config.toml
num_hidden_layers = 13
hidden_size = 256
n_experts = 64
experts_per_token = 4
d_expert = 48
d_shared_expert = 320
hidden_act = "squared_relu"
moe_layers = [1, 2, 3, 4, 5, 6, 7, 8, 9, 10, 11, 12]
router_score = "softmax"
normalize_top_k = true
routed_scale = 2.5
balance_loss = 0.0112
balance_bias = false
router_noise = 0.3
n_groups = 4
groups_per_token = 2
init_std_router = 0.0102
lr_router = 0.000341
vocab_size = 8192
norm = "rmsnorm"
norm_eps = 1e-05
tie_word_embeddings = false
optimizer = "soap_variant"
learning_rate = 0.00277
beta1 = 0.95
beta2 = 0.95
batch_tokens = [16384, 32768, 65536]
max_seq_len = 1024
train_tokens = 228700000
max_steps = 6300
dataset = "wikipedia_en"
Below are experts of layer 4 (counted from 0) of a mixture-of-experts language model. Rows are named router (the router's row for the expert), up (a neuron's input weights, with its number) and show model dimensions 128-191. Each number is 128 + 32 x the weight over its row's rms, rounded and kept within 0 to 255.
After each expert's rows: a language model's description of what the expert responds to. This comes from a sample of Wikipedia text that the model never trained on.

# expert 47
router [217 140 128 100  94  92 126  91  87 132 110 143  87  91 136  98 111 116 167 196 120 146 120 118  85 144  98 161 149 137 124 115 152 110 107 111  93 135  90 123 139 152 185  86 187  57 122  94 154 156  79 162 136 189 149 105 169 117 143  76 164 128 133 124]
up0 [100 141 163 170 100 133 177 101 168 195  91 148 118 114  88 109  59 132 124  78 150  90 153  92 154 111  83  90 142 128  85 147 125  87 105 101  95  68 175 116  72  69 103 147 127 136 127 151  94  90 145 165 132 140 164  96 116 133 129 135 107 119 139 112]
up1 [104 142 148 136 138 109 139  79 126 125 151 124 115 116 180  80 110 177 101 119 124 141 118 141 140 166 121 127 189  72 117  79  58 128 120 140 144  53 181 112 106  69 191  51  86 163 127 182 180 127 127  99 133  98 135 157 179 110 140 141 131 130  90 188]
What it handles: Modals and possessive marks. Modal verbs such as can, will, must, could, plus possessive apostrophes and punctuation right after names, as in UNICS's, William's.

# expert 42
router [176 114 124 142  87 216 114 157  39 112 106 119 142 143 152 117 141  74 177 171 152 147 142 106 155  21 132 111  83 126 134  98  99 115  94 111 109  78 141 143 137 159 118  85 170 125 147  94 120 133 110 158  76 178 116  92 198 218 121 101  78 123 131 137]
up2 [ 92 168 139  63 116  95 216 113 102 129 179 118  98 132  63  59  77 153  90 157 137 173 126 110 121 116 109 147 140 100 107  62 144 101 180 143 165  44 154 117 113 107 102 156 100 137  65 137 112 155 115 144 147 122 147 107 146  48 219 106 130 153 138 122]
up3 [109 124 176  87 136  67 146 103 143 120 206 135  86 125 135  52 122 135 152 133 125 147  87 106 209 146 132  99 156  62 116  79  73 103 183 182 145 129 146 140  95 139  93 105 171 106 106 106 125 187 167  99 139 143  98 151 169 150 123  96 119  91 123 126]
What it handles: Articles and numerals. The article a or an, periods in a.m./p.m., digits and number words like one, ten, 19th, and Thai or Japanese bytes.

# expert 12
router [153 139  95 128 163 150 157 148 131 104 162 181 151  87 138 171 151 129 151  89 154 195 132 176 137 151 114 126 168 157 143 164 151 149 137  72 163 144 138 142 132 146  66 152 119 183 145 155 131 173 155 121 111  85 127 138  84  95 128 222 131 112 115 126]
up0 [103 119 150 185 122 167 117  93 137 161 156 103 159 145 158 116  99 123 200  67  82 180 204 123 144 125 155 112  94  96  91 166 146  51  86 160 154 211 120 153 103 122 133 151 132 120 115 131 155  82 164  82  96 151 144 112 139 117 138 113 143 141 137 120]
up1 [127  91 119 110 134 119 131 106 136  88 124 110 185 132 108 115 163  91  93 126  99 131 127  99 158 101 114  96  86  88  79 111 161 123 126 133 125  20 190 103  61 104 150 113 126 125 119 142 141 172 150  53 202 141 124 129 134 137 116 104 133  43 117 137]
What it handles: Clause subjects and connectors. Subject pronouns and connectives in biographical prose, such as he, she, it, was, and, but, which, and commas after introductory phrases.

# expert 55
router [167 130  95 106  99  88 130  59 124  90  78 156 115 150 105 116 125  83 136 134  96 125  65 151 135  88 138 108 163 142 144  57 129 173 115 163 119 164  88 133 141 158 121 125 163  99  90 108 111  53 159 173 153 155 142  79 199 125  89 115 107 117 140  51]
up0 [123  98 169  88 147  93 127 132 152 177 101 143  85 145 154 104 108 180 119  82 167 106 107 122 111 118 112 161 190 119  56 176  99 121 166 115 126 186 117  97 117 121 122 127 131 110 129  68 163 112 154 126 136 117 136  79 197 146  95 140  53 140 164 186]
up1 [120  83 116 133 123  82 122 138 101 132 126 103  97 132 128 106 105 110 132  71 175 116 115 155 117 171  95  95 174 125 134 131 108 138 138 138 159  74 147 121 117 121 131 176 144 189  85  65 152  55 187 143 117 138 185 108 142 115 190 168 111 133 133 122]
What it handles: Commas after numbers. Commas, especially after scores and figures like "4–6, 6–4," or thousands separators, plus adverbs such as well, usually, largely.

# expert 34
router [146 163  82  64  81 106 102 124  86 110 108 106  64 205 126 119  95 141 161 139 119 130 148 157 106 130 112  97 106 157 154 138  89 102  90 117  91 115  88 124 159 180 125  26  76  96 124 100 223 108 182 160 212 111 109  96 204 217 129  93 142 168 145 114]
up0 [171 104  83 117  75  91 218 129 135 156 136 172  71 160 115 130  74  92 143 121 142 166 145 147 182  70 143 149 124 113  80 105  89 109 163  99 115 134 191 124  99 112 116 160 107 118 112 114 156 127 111 128 158 130 129 164 154 113 139 105 122 175 155 180]
up1 [123  59 103  82 154  67 150 112 125 161  93  86 102 121 138 114  73 112  74 102 127 177  99 182 182  57 103 149 148  84 101 135  93 186 121 116 134 128  92 150 169 104 114 136 113 167 144  58 149 124 185 101 130 161 102 145 101 102 162 113 105 115 146 162]
What it handles: Common noun endings. Ends of common nouns after the or an adjective, e.g. edge in "western edge of", junction, intersection, agreement, songs, and months like November.

# expert 40
router [183 132 113 146 102 100 154  95  78 129  83 158 139 161 145 127 131 163 149  66 116 157 167  83  79 158 124 134 113 160 138  99 116 126 157 184 123 130 116 181 150 142 168 104 141 177 139 108 120  90 160 134  80 142 177 102 172  65 138  93 115 211 153 107]
up0 [194  72 145 103  67 118 149  93 118 153 179 112 102 106 121  68  84 187 154  90  60 149 105 113 139 167  93 131 128 119  71 129 167 111 201  98  79 123 108 156 143 137 140 156 186 103  68 117  87 118 120 159  45  96 105 108 122  87 116 188  74 107 142 151]
up1 [ 91  59 183 137 134 127 149 147 168 202 164 129  73 138 109 106 132 161 150 100 136 154  71 150 177 124 120 150 178  74  77 103 125 125 129 130 144 151 140 163  70  84 124 130 111 150 133 130 122  97 154 133  88 129 118 165 132 128  81  92  56 153 142 138]
What it handles: Coordinate decimal digits. Digit pairs after the decimal point in decimal latitude and longitude coordinates (34.98694°N), plus other digits in times and scores.

# expert 37
router [132 124 136 137 108 115 101 122  82 158 127 108 128 155 132 143 148 102 112 143 133 144  84 139 154 115 158 134 112 154 128 163  79 108 171  82 123 128 109  65 116 147 152 165 127 136 138 126 106 152 136  69  83 137 160 153 110 156  99 158 121 147 122 118]
up0 [102  72  99  61 126 111 183 189  58  85 106 128 109 130 112 182 166 122 136 132 149  90  95 121 169 148 125 121 158 164 105 115 131 137 138 156 164 192 176 138 141 123 134 161  94 141 140 141 109 119 104 144 101 152 151 162 141 134 115 178 181 100 138 140]
up1 [149  74  95 102 169  50 189 117 119 200 160 103 174  80 121 107 120 141 153  99 207 122 111 115 122  94 133 107 160 162  78 159 186 165 175 124 123 113 142  97 106  72 123 145 147  92 116 134 131 120 111 124 108 115 153 155  99  99 142 159 137 115 145 157]
What it handles: Years and dates. Year numbers and digit pieces in dates, birth–death spans and career ranges, such as 2013, "(19-06–1996)", "1994–1999".

# expert 39
router [ 61 143 107 124 101 166 119 142 123 146 126 149 162 134 146 118 181 132  78 122  98  52  92 151  95 125 131  68 102 112 158 160 165 107 124 105 194  71 141 158 147 136  92 136 163 184 126 152 105  61 164 128  84 128 171  93 144 132  46 169  89 117 122 131]
up0 [ 79  80 125 129 148 170 118 117  95 182 133 111 158 179 120  55  95 174 102 116 129 107  85 107  81 160  98 111 124  95 116 158 105 128  69 210 136  76 126  41  94 151 205 132  97 136 124 157 169  48  79 113  70 172 153 123 105 133 117 106 122 147 128 161]
up1 [105 130 110 108 107 140 157 149 130 160 139 101 119 144 134  89 107  80  98  93 120 135 130 123 124 147 161  98 113  99  56 119 125 127 152 105 133 122 139 137  97  81 150 195 200 133 101 121 147 117 148 112 141 138 179 144 160 104  86 149  88 161 144 100]
What it handles: Periods after initials. Periods after initials and abbreviations such as J. P., U.S., Sts., plus common first names like William, John, and George.

# expert 57
router [ 99 148 115 133 173 109 130 106 182  97 142 154 169  64  84 155 135 141 174 172 106  80 169 142 138 142 161  92  95  87 180 154 113 113  91 128 114 121 148  97 107  98 131 134 118 100 165 100  73 118 104 114  97 103 100 110 175 156 182 115  65  68  84 189]
up0 [173 122  93 151 136  98 106 132 170 152 120 132 221 157 120 148 164 111  89  76 134  84 138 156 157 133 112 126 110 115 141 116 122 147 154 127 140 111 125  69  60 133 104 156 158  92  92 156 178 164 120  89 144 141 122 147 173 149 135 132 117  90 157 107]
up1 [ 88 133  87 181 140  90 169 110 186 109 146  96 170  97 132 126 153 150 109 185  93  75 143 113 122 108 127 130 151 113 163 156  88  73 175 183  66 121 238 132 103  97 150  75 126 127 119 105 125 104 142 157 113  84  80 116 157 131  81 121 106 133 137 126]
What it handles: Adjectives and suffixes. Adjectives and adjective-forming endings after an article, such as American, national, former, and -al, -ical, -ic in congressional, inaugural.

# expert 26
router [136  90  78 145 135 131 133 138 115 128 103 159 146 169 166 106 166 169 133 111 137 152 103  89  93 126 141  78 108 127 137 106 128  98 112 141 116 173  84 138 132 137 137  47 139 119 157 105  99 177 154  86 188 151  76 107 194 121  65 150 134  97 111 154]
up0 [105  87 108 124 123 171 128 171 115  81 146  90 172 116 180 125 101 150 127 137 146 109 146 104  91 134 121 106 165 146 113 181 140  66 110  74 146 182 140 172  60 139 134 143 104 142 114 101 150 155 117 100 184 107 146 148 137 140 127 171 136 101 139 102]
up1 [121 106 147 101 166  92 181 165 104 133 101 126  92 108  67 132 110  71 102  99 145 168 120 141 173  87  82 123 124 123 114  91 167 106 131 116 111 137 219 117 129  87 133 142 123 159 130 128  48 180  85 159 143  98 180 117 149 153  95 149  94  88 147 116]
What it handles: Group and role nouns. Common nouns after the, his or a naming groups and roles, like band, club, team, home, coach, station.

# expert 38
router [136 188 137 167 121  74  94  57 121 146 118 132 108  83 104 122  95 151 176 188  94 131 176 102  96  83 137 126 149 154  80 119 184 139  72 124 120 102  86  94 130 118 167 102 126  76  84  53 172  72 150 110 154 102  96 156  85 176 145  98 159 121 124 107]
up0 [159  37 152 103 112 119 167 113 161 136  97 126  99  94 141  67  91 163 120 169 148 124  90 100 169 120  72 183 132 132 136 130 172 114 150 114 122  95 124 115 147 124 164 130  98 127  95 151 122 128 202  80 120 130 118 131 154 181  86 117  96  86 152 135]
up1 [129  92 156 136  83  80 145 131 134 131 126  97 114  55 143 101 131 135 105 105 148 169 122 147 159 135 117 115 178  77 142 119 107 133 151 140 145  86 154 132 103  54 140 121 116 153  97 124 170 136 104  86 135 106 134 116 114 156 126 106  85 101 186 169]
What it handles: Decimals, years, separators. Digits after decimal points, years in tables and lists, pipe separators, line-initial hyphens, and and joining list items.

# expert 21
router [149 115 115 122 157 115 148 135  89 115 131 117 145 169 112 132 120  81 138 151 134  81  99 121 121 109 182 117 141 110 149  86 133  86  80  91 160 122 147 111 156 150 134 101  76 180 145 155  67 107 113 150 163 135 127 104 129 167  98  98 152 201 126 182]
up2 [ 69  90 131 112 132 116 134 108 137 182 185 130  94 197 199  94  87 118 143  86 157 115 118 119 119 146  60 170  96 120 122 100  80  95 166 128 112  93 148 137 107  68 143 145  94 149  93 114 128 128 143 143 112 202 162 168 196 139 102 160 107 153 169 188]
up3 [149  91 144  53 223  98 144 169  22 156 152  75 131 143 117 105 111 152  92  73 106 218 118 112 115 127  75  61 141 117  89 107 166 172 140  61 136  94 131 138 139  72 181  92  95 200 128 116 138  98 217  94 131 129  42 112 146 166 177 100 121 127 124 153]
What it handles: Surname word endings. Final pieces of personal surnames and names, such as Saw-yer, Bayrak-tar, Kierkega-ard, plus some first names like William, Arthur, and Sir.

# expert 44
router [132  89  95 154 109  95 138 121  57 112  93  94 104 115 109 115 126 121  89 144  90 120  24 136 133 160 155  94  97 147 112 144 116 131 121 118 131 131 123 139 152 146 152 172 170  94  86 122 130 149  98 133 139 133 134 140 165 136  56 108 130 104 178 104]
up2 [124  98  76  87  51 100 179  92 155 153 124 125 126 147 115  90 132 124 145 110 107  89 134  69 127  90  94 109 169 101 120 120 151 130 130  71  91 131 208 143 160  92 101 120 173 126 154 110  85 138 160  96 118 152 108 224  99 157  87 134 120 105 166 150]
up3 [110 129 203 103 103 129 127 140 120 121 156  96 128 129 147  95 172 110 122  74 115 123 176  72 132 109 119 166 183 110 104 110 120 101 144 170 126 129 160 152 141 111 136 117 149 138 127  77 157 155 150  89 134 146  97 159 152  98  91 131 106 133 122 126]
What it handles: Articles and abbreviations. Articles a and an, especially after an opening quote, the e or g in i.e. and e.g., and blank table cells.

# expert 17
router [180 123 130   0  44 117 147  98  59 105 119 127 123 155 152 130 160  92 165 148  91  85 109 141 111 204 113  60 102 129 131  50 161  97 126 114 129 108 135 143 142 154 175 105 180 179  96 152 119 116 149 151 174 135 142 137 142 136 100  81 188 157 115 153]
up0 [121 137 144  62  66  71  93 155 199 148 115 151 170 106 179 100 126 178 120 131 129 116 127 127 178  22 104 158  99 118  80 102 118 116 131  97 171  94 112 175 121 120  88 178 149 164 103 100 148 127 153 121 185  71  86 138 235 152  98 123 145 115  88 135]
up1 [152  99 175  87 140 167 211 109  92 128 158 176 147 170 111 113 135 137 159 140  57 136 101 115 112 142  90 103 137 113 110 107 165  27 124 156 135 100 114 161  64 169 102  70  90  88 116 123 148 106 138 134 141 173 144 141 123 145 100 166 144 133 104 101]
What it handles: Nouns before of. Common nouns after an article heading an of-phrase or naming a role, such as number (of), family, role, position, version.

# expert 43
router [ 51 141 146 120 188 138 137 146 113 108 165 157 128  90 142 159 104 152  86 144 180  72 148 110 170 147 149 164 110 134 143 180 121 153 123 129  73 169 139 106 118 157 125 165 118 135 119 200 118 118 119 179  72 123 104 123 102  89 157 206 124 122 109 111]
up0 [114  91 148 111 131 111 175 139 140 189 243 108 119 130 106  87  93 145 164 114 145 152 120 133 169 171 116 129 142  91  75  88 118 131 122 148 117 125 134 150  95 126 144 114 100 143 148 169 123  87 118  83 113 138 116 135 230  39 136 130 109 122 134 149]
up1 [221  72 111 101 188 101 121 124 109 129 161 120  82  80 126 136  92 177 180 122 138  87 134  98 157 121 133 137 179 138 112 146 105 191 114 135 103 149  80 155 159 117 136 123 129  68 104 181 146 132 184 124 121  89 185 160 101 125 143 124 101 100  85 136]
What it handles: Section and field markers. Structural markup at line starts: "=" heading signs, list hyphens, colons after infobox fields, table pipes, and words like See or Personal.

# expert 35
router [116 140 151 124 152 130 124 127  57  97 111 164 113  89 112 146 172  89 115 182 154 218  99 155 163  90 112  96 122 157 127 115  99 117  78 104 190 115 138 100 123 168 166 109 119 123 122  78 147  81 162 143 131  59 158 142 134  83 130  57 179 174 105  91]
up0 [105 105 160 111  99 121 183 178  73 152 163  90 110 105  80 159  72 126 120 105 163 169 205  77 143 129 138 103 150  90 115 124 128 142 110 202 113  85 139 196 112  86 118 103 123 145  95 143 108 107 140  99 140 109 110 160 125 123  41 116 112  81 174 127]
up1 [143 122 165  78 115  99 111  73 125 135 115  90 146 142 152  47 183 174  85  81 152 176  88 138 158  87 147 127 155  98  60 111 144  90 170 148 151  79 158  83 112  53 106 208 128 116 110  92 127 166 100  36 105 108 170 137 128 116 158 122 125 100 140 126]
What it handles: Closing brackets and numbers. Closing parentheses, brackets and quotes ending table headers or asides, such as (Age), (millions), plus small numbers like 6, 12, 18.

# expert 13
router [143 108 143 194 142 126 101 105 182 162  90 180 114 101 139 131 106 178  84  50 114 146 157 145 170 100 135 174 183 183  63 167 175 201 126 195  90 141 125 183 167 126 107 109 114 127 153 178 147  91 107  77  99 118 121 118  56 116 102  91 153 130 212  99]
up0 [122 162 108 128 176  88 115  94 112 167 143 120 108 192 133  53 105 124 114 122 148 155 122  86  66 161  49 128 149 102  95 161  83  91 102 125 118 116 150 129 189 145 132 156  83 155 141 162 123 124  91 166 143  94 151 157 138 112 118  90 140 195 142 141]
up1 [139 117  99  93  83  94 137  98 172 139 133 205 182  95 131  89  87 145 169 184 142 108 138 115 108 147 144 110 119 147 102 103 131  69  98 172 149  70 125 102 137 169 148 139 110 176 136 136 161 109 145 115 112 141 187 110 140 103 171 152 145 153 151 165]
What it handles: Word-initial fragments. Short opening pieces of split words, often prefixes after a space or hyphen, such as un-, re-, di-, co-, impr-.

# expert 24
router [150 132 157 150  98 126 111 133 116 105 107 155 133 137 153 113 134 103  48 152 119 181 130 149 180  72 118 101 106 123  95  85 117  81 108  63 158 119 143  77 153 146 205 100 121 100 105 121  96 154 158 154 184 184 125 107 151 174 104 113 131 164 124 106]
up2 [106 135 130 137 149  85 125 126  64  83 173  81  90 120 146 125  91 187 157 109  87 135 140 123 214 131 122 105 158  76  87 151  84 112 163 123 154 131 119 146 122  77 142 141  95 198 108 168 116 114  94  93 145 109 135 188 122 160 148 180 137 126  85 109]
up3 [131 111 144  99 158  80 167 104 142 161 232 120  93 139 115 104 132 110 150  80  97 198 129 152 147 119  94 124 169  63 131 143 101  95 170 144 128 119 158  76  94 113 139  70 134 134 109  66 113 183 139 113 102  82  90 138 126 118 133  93 142 119 172 118]
What it handles: Place and person names. Place names and name pieces, such as Washington, York, London, Street, and suffixes like -ville, -ford, -sex, often before a comma.

# expert 48
router [116 160 204 148 118 122 128 139  82 124 200  97 156 133  97 150 155  88 149 102 123 177 141  95 164 114 153 107 120  63 173 123 182 128 121  70 147 117 105 133 141 159 138 122 143  61 112  91  97  62  96 183 186 187 113 180 183  95 130 153 127 127  88 124]
up0 [118 111 117 122 104 117 209  87 145  82 129 149 125  38 126 109  93 127 153 122 139 162 154 161 119  88  97 107 125 126 109 104  96 139 168  40 141 109 155  90 115 152 116 118 153 151 124 136 139 151 125 124 127  57 102 125 188 114 135 124  90 122 138 124]
up1 [139 128 148 168 150 166 186 135 105 177 123 115 111 122 128  96  97  95 107 114 170  71 163 148 141 121  81 136 129 133  92 109 126 109 132 122 155  72  99 126  97  63 143 166 156  96 163 134 124 114 116 121  94 104 156 147 183 149 139 126 159 165 166 125]
What it handles: Word-final suffix pieces. Word endings completing names and nouns, such as Crit-ics, -sm, -s, -ity, plus institution words like University, Museum, College.

# expert 22
router [127 157 168 187 187 133 163 192  96 102 111 174 129 172  87 131 118 125 119 106 184 138 116 137 107 137 131 202 147  75 133 148 139 154 131 125 136 122 127 191 117 141 177 113 175 166 154 107 128 181 119 170  74  52 180 140 113 111 152 146 150 109 103 118]
up0 [145 104 172  90  69 113 187 132 125 149 160 129 128 131  71 118 115 111 138 120 162 119  64 131 164 107  88 106 151  33 100 114  92 166 163 127 156  69 111 151  87 108 151 136  77 137 151 115 142 127 126 105 138 130 142 142 162  87 136 140 157 155 131 138]
up1 [142  88 163 148 159  68 158 186 159 131 135 118 115 178  99 130 150 136 121 105 134 131 127 153  75  78  80 130 148 126 135 121 129 197 105 112 106 110 137 188  83  98 108  62 152 125 120 121 136 190 158 108  94 161 166 151 171 169 132 107 151  91 145 186]
What it handles: Table cell separators. Pipe separators between table cells in sports and election results tables, plus sentence-final periods, semicolons, and clause-starting where and while.

# expert 63
router [158 151 145 133  66 115 109 133 145 111  77 116 101 152 120 130 138 148 164 133 135 103 128 121 152  92 121 180 143 114 124 115 157 137  91 151 131 141  89 129 135 168 223 109  56 121 134 183 123 165 122 154 149 138 105 116 134 173 101 134 186 149 145 121]
up0 [ 46 118 166 156  84 122 115 170 108 169 135  79 130 158 133 121 111 134 123 101 140 159 133 141 160 133 107 122 177  72  76 107 163 113  96 137 129 134 199  96  80  83 113 126 107 124 109 138 124 134 169 107 125 138 142 123 102 112 145 121 105  85 140 142]
up1 [123 167  81 102 132 164 157 166 153 163 201 147 102 128 158 117 157 170 175 127 109 109 119  84 157 206 115 125 140 177 191 126 105 137 152 156 164 152 160 132 139 136 123 148 104 155 136 190 160 234 110 134 155 122 107 123  58 150 170 146 154  60 164 165]
What it handles: Prepositions and prefixes. Prepositions and word-initial prefixes like under, on, at, to, over, ex-, as in underside, undergraduate, under age 18, On August.

# expert 61
router [159 151  50 125 143 179 127 134 110 120 108 117 110 164  87 140 174 102  84  79 141 112 146  98 120 149 180 102 131 142 127  80 108 100 142 177 165 134 106  81 151 148 177  77 184  93  63 141 110 113 143 115  65  96  57  98 138  86 106 153 139 161  92 112]
up0 [160 171  73 140 191 137 165  60 176 165 165 105 151 129 139 122  90 176 118 179 131 108 129  68 108 105 171 137 100  89  82 133 143 118 137 171 154 115 144 151  87 154 113 148  94 146  46  98 139 137 185 139 124 166  89 132 127 122 152  80 127 126 104 108]
up1 [ 68 151  35 171 162 170 138 116 183 164 167 130 136 124 190 122 128 176 139 131 142 107 117 124 159 118 160 161  90  75  41 123 123 129 148 114 105 136  35  86 101 119 137 142 163 132  73 140  72 142 111 123 160 122 119 119 132 180 172 128 111 111  87 157]
What it handles: Units and measurements. Unit tokens and quantities after numbers, such as sq mi, km, kg, %, plus statistic nouns like family size or people killed.

# expert 46
router [124 197 124 140  70  94 105  98 139 128  91 124 140 135  76 128 156 127 202 159  88  98 127 153 116  86  92 133 117 117 111  90 116 143  98 120 155 173 108 100 191  96 187 128 145  98  84  87 163  51 149 174 148 166  68 149 166 116  74  65 161  91 149 133]
up0 [ 78  98 133 176 183 161 137 122  98 169  90 155  86 112 118 146  75 115  98  83 120 157  97 112  90  64 121  86 170 117  51 132 138  84 104 155 121  75 199  93 114 107 127 169 108  96  90 130  69 112 125 146  86 112 178 108 115  98  91 135  89 127 126 143]
up1 [124 105 144 131 150 115 143 135 151 124 134 145 128 140 122 149  64 130 142  75 111 112 148  90 174 143 108 149 155 136  78 162 136 143 201  69 142  82 170  96 127 132 126 121 156 126 102 151 133 132 130 121 111  81 106 170 130 118 155 138  88 106 158 202]
What it handles: Empty cells and years. Empty table cells between pipes, four-digit years in tables, and middle word pieces like bar-king, Goalk-ee-pers, byteco-de.

# expert 25
router [145 129 151 166 105  95 111 130 118 115 189 132 151  97 150  75 116 114 121 161 120 178 134 140 151 127  90 166  85 100 126 129  92 108 197 123 150  98  89 212  90 113  71 111 160  77 143 127  94 162 132 161 100 162 166 167 146 118 148 165 125  65 154 156]
up0 [ 89  94 147 155 151 117 163 155 175 121 188  88  89  82 116 105 131  98 183  87 123 128 134  75 155 170 120 114 167  85 148 146 101 164 182 112 119  83 165 163 132  94  84 174 159 109 105 104 126 149 149 192 147  66 148 116 181 111 113 109 133 107 146 122]
up1 [165  70 140 127  91  95 179 114 141 151 176 141  83 131 115 133 131 152 183 128 178  78  80 137 114  92 151 135 235  83  70  92 143 160 138 138 154 110 117  86 133 111  98 149 143 115 161 106 151  59 159 106 138 122 107  97 135 152 137 153 151 129  88 144]
What it handles: Hyphens, dashes, brackets. Joining punctuation inside compounds and ranges, such as hyphens in "Oscar-winning", en dashes in "2022–2023", opening parentheses, slashes and braces.

# expert 27
router [147 141  95 133  73 107 131 124  98 152 123 129 112 146 178 129 127 173 100 113 114 229  64 150 107  77 139 103 149 145 129  69  90 142 106 143 130 104 126 105 137 176 157 166 101 193 161 116 100 122 120 150 131 149  88 113 105 167  75 110 168 121 171 155]
up2 [104 109 165 123  84  61 163 102 128 110 121  84 130 141  78  35  42  66 112 156  38 172 183 106  98 111 109 123 131 133  91 161 124 163 186 117 144  62  95 159 103  82 111 149 131 183 134 122 110 169 155 128 147 100 128 120 142 156 178 181 145 169 127 170]
up3 [138 126 182 143 187  99 133 137  63 148 133  80  99  77  86  64 131 133 124 113 125  56 126 150 175 113  80 144 137 115  89 159  90 112 168  52 138 122 150 102  94  82 129 212  81 136 104 119 160 180 123 146 114  90 105 120 127 133 115 123 141 179 138 160]
What it handles: Foreign particles, epithets. Romance or Gaelic particles like de, du, da, na, and the first piece of species epithets or foreign names, like mar-cata, ch-iliensis.

# expert 16
router [167 141 129 147 117 154 138 164 165 103 105  69 149  61 139 143 115 186  90  92 159 127 112 140 163 152 151  81  81 125 153 133 146 142  78 137  93  69 122  79 100 116 141 185 125  89 140  79 116 174 117 104  68 159  75 102  74 137  98 179  57 146  83 167]
up0 [133  75 178 128 139 120 154 124 165 132 167 114  94 131 138 127 101 128 147 113 129 151 169 121 127 133 109 216 119 108 145  96 116 123 131 151  51 117 188 138 140 144 124 165  74 131 112 145 174 144 137 112 130  88 114 147 129 137 122  96  87 104 152 103]
up1 [150 131 113 102 130 167 113  85 128  91 144  79 117 122 129  77 161  95 104  64 161 172 131  60 175 139 139 108 192 118 143 117 114 139 202 144 123 100 157  94  90 160 100  63 149 134 100 161 104 162  97  78 129 126  98 128 142 123 124  99  67 141 155 177]
What it handles: Determiners and possessives. Articles and possessive determiners after prepositions, mostly the, also a, his, her, their, its, as in "in the United States".

# expert 59
router [102  89 173 187 181 136 121 122 149  96 121  68 121 177  96 139 168 109 166 130  81 111 109 125 126 115 157 160 119 121 118 132 146 122 143  96 109 133 121 115 161 173  77 120 165 115 111 173 129 158 184  92 200 132 120 117 106  57 110 114 171 163  87  85]
up0 [128 131 154 126 171 130 192 136 134 126 162 107 118  92 168  94 127 182 124 108 176 180  62 137  94 117 151 122 198 103  99 108  97  97 135 139 158  85 163 146 111  58  72 105 179 121 141 100 116  92 147 158 112 129 130 138 119  76 128 120 125 148 153 142]
up1 [143  72 138 230 138  77  83 165 106 128 159  86 139 155  94  95 126 149  98 101 139 140 107 161 122 118 126 139  93  87 167  67 110  81 114 136 166  98 179  75 104 126 123 149 155 117 129 163  93 168 137  91 115  99 125  89 113 101 155 119 182 150 161 112]
What it handles: Table cell separators. Pipe separators before numbers in statistical tables, such as rainfall, votes and population rows, plus commas and was/were in prose.

# expert 41
router [143 163 170  89 118 165 129  84 144 110 116  72  71 114 110 162 153 109 166 160 109 147 174 127 137  66 116  83 122 156 118  82 103  90 125  96  78  84 116  65 125 142 156 142 140 121 118  98 180 168 162 181 134 182 162 103 139 163  88 117 113 116 112 126]
up0 [125  96 104 124 138 164 130 112 143 173 119  81 139 121 138  74  98 108 106 111 145 135  67 139 164  91 118 112 155 112 126 145 131 164 127 110 171  61 112 180  77 138 150 111 156 149 112 111 125  95  65  71 106  94 117 197 103 184 112 118 105 181 157 151]
up1 [192 186 151 181 138  88 168 138 136 190 148 149 100 139 172  71  10  91 104 123 147 136 111 124 100 114 120 157 155  78 106 133  75 158 146 165 126 108 173 121 115 104 153 143 135 121 121 138 112 134 215 115 131 179 155 154  53  62 124 161 163  84 106 151]
What it handles: Numbers, dates and nouns. Small numbers and years in dates and tables, such as 4 January, 1975, plus nouns after the, such as film, census measure.

# expert 5
router [156 132 113 122 126 131 113  38 121 126 153 142  80 146 140 135 154 105 186  87 127 129 123 176 124 153 170 114 140  97  81  77  85 134  96 133  76 121 122 157 152 109 125 167 182 190  80 123 129 125 119 123  76 112  95 109 112 113  93 160 134 146 147 112]
up2 [120 104  90 132  99 144 201 108 128 103  87  90 133 103 157  95 106 109 159  98 127 160 143 115 118 111 160  89 125 110 131  55  74 115  96 189 131 100 113 141 144 107 150 127 152 142 102  99 172 164 138 100 116  79 109 106 173 133  87 146 122 130 112 166]
up3 [120 100 149 130 119 137 175 141 100 164 167 115 157 104 134  95 105 131  97  87 129  85 142 154  74 123 109 133 107 116  92  72  91 137 134 112 160  87 163  96  96  73 119 134 107 114  98  62 155 149 142  83 120 113 137 164  85  96 147 122 102 156 159 112]
What it handles: Capitalized name beginnings. First capitalized piece of a proper name, usually a surname or given name in lists and tables, such as Ho(fmann), Tri(ckway), Sul(livan).

# expert 8
router [ 98  85 122  93 127 111 109 167  82 143  71 140 122 121 142 129 185 166 146 142 110 104 155 132  95 134 171 124 103 115 137 104 156 183 148  23 149 127 134 103 152 132 174  67 168 131 121 160  89 101  73 107 177 126 180 149 154 180 145  80 119 130 111  88]
up0 [135 122 127 122 124  88 127 167 138 127 128 113 165 162 179  95 116 112 145 148 148 109 157 131 142 156  96 122 101 131 133 110  80 180 162 160 189 110 157 114 143  62 217 118  81 159 143 140  99 116 154 131 140 137 117 110 137  96 127 152  81 194  62 147]
up1 [109 131  90 139 132 128 123 119 100 177 121 113  91 138 140  89 102 147 134  97 131 139 111 122 143 119  54 117 145 126 120 158 140 191 170 135  90  88 164 154 119 119 120  92  99 103 125 176  92  95  91  94 125  97 132 162 136 119 158 162 116  93 130 174]
What it handles: Titled nouns, award tables. Capitalized nouns in proper names and table headers, especially sports and awards, such as Award, League, Team, Council, Cup.

# expert 36
router [198 111 157  88 103 101 122 133  91 133 126 129 105 142  94 135  99  70 184 163  75  83 191  86  83  80 117 122 133 159 106 118 154 169  82  99 119 152 109 121 116 143 116 133 104  89 119 141 106  94 109 145 186 123 126 145 153 174 183 127 163 128 141  98]
up0 [108 155 159  89 155 110 164  96 173 166 144 140 104 136 109  94 128 118 102  81 179 133  91 115 144 173 150 110 136  48 149 106 130  83 158 103 144  87 113 114 101 102  95 134 189 187  49 121 158 114 126 165  71  99 112 158 119 100 146 155  84 107 116 119]
up1 [137 113 157  81 136 113 144 104 153 110 163  83  99 123 125 106  80 123 167 135 203 150  88 123 136  77 111  65 147 124 113 135  96 126 146 164 102  30 106 139 136  85 144 111 117 169 124 120 131 112 181 159 144 121  83 139  99 155 160  69 103 116 142 115]
What it handles: Mixed verbs and CJK. Japanese and other CJK byte pieces, verb stems before suffixes like attend-ees, and "may refer to" in disambiguation pages.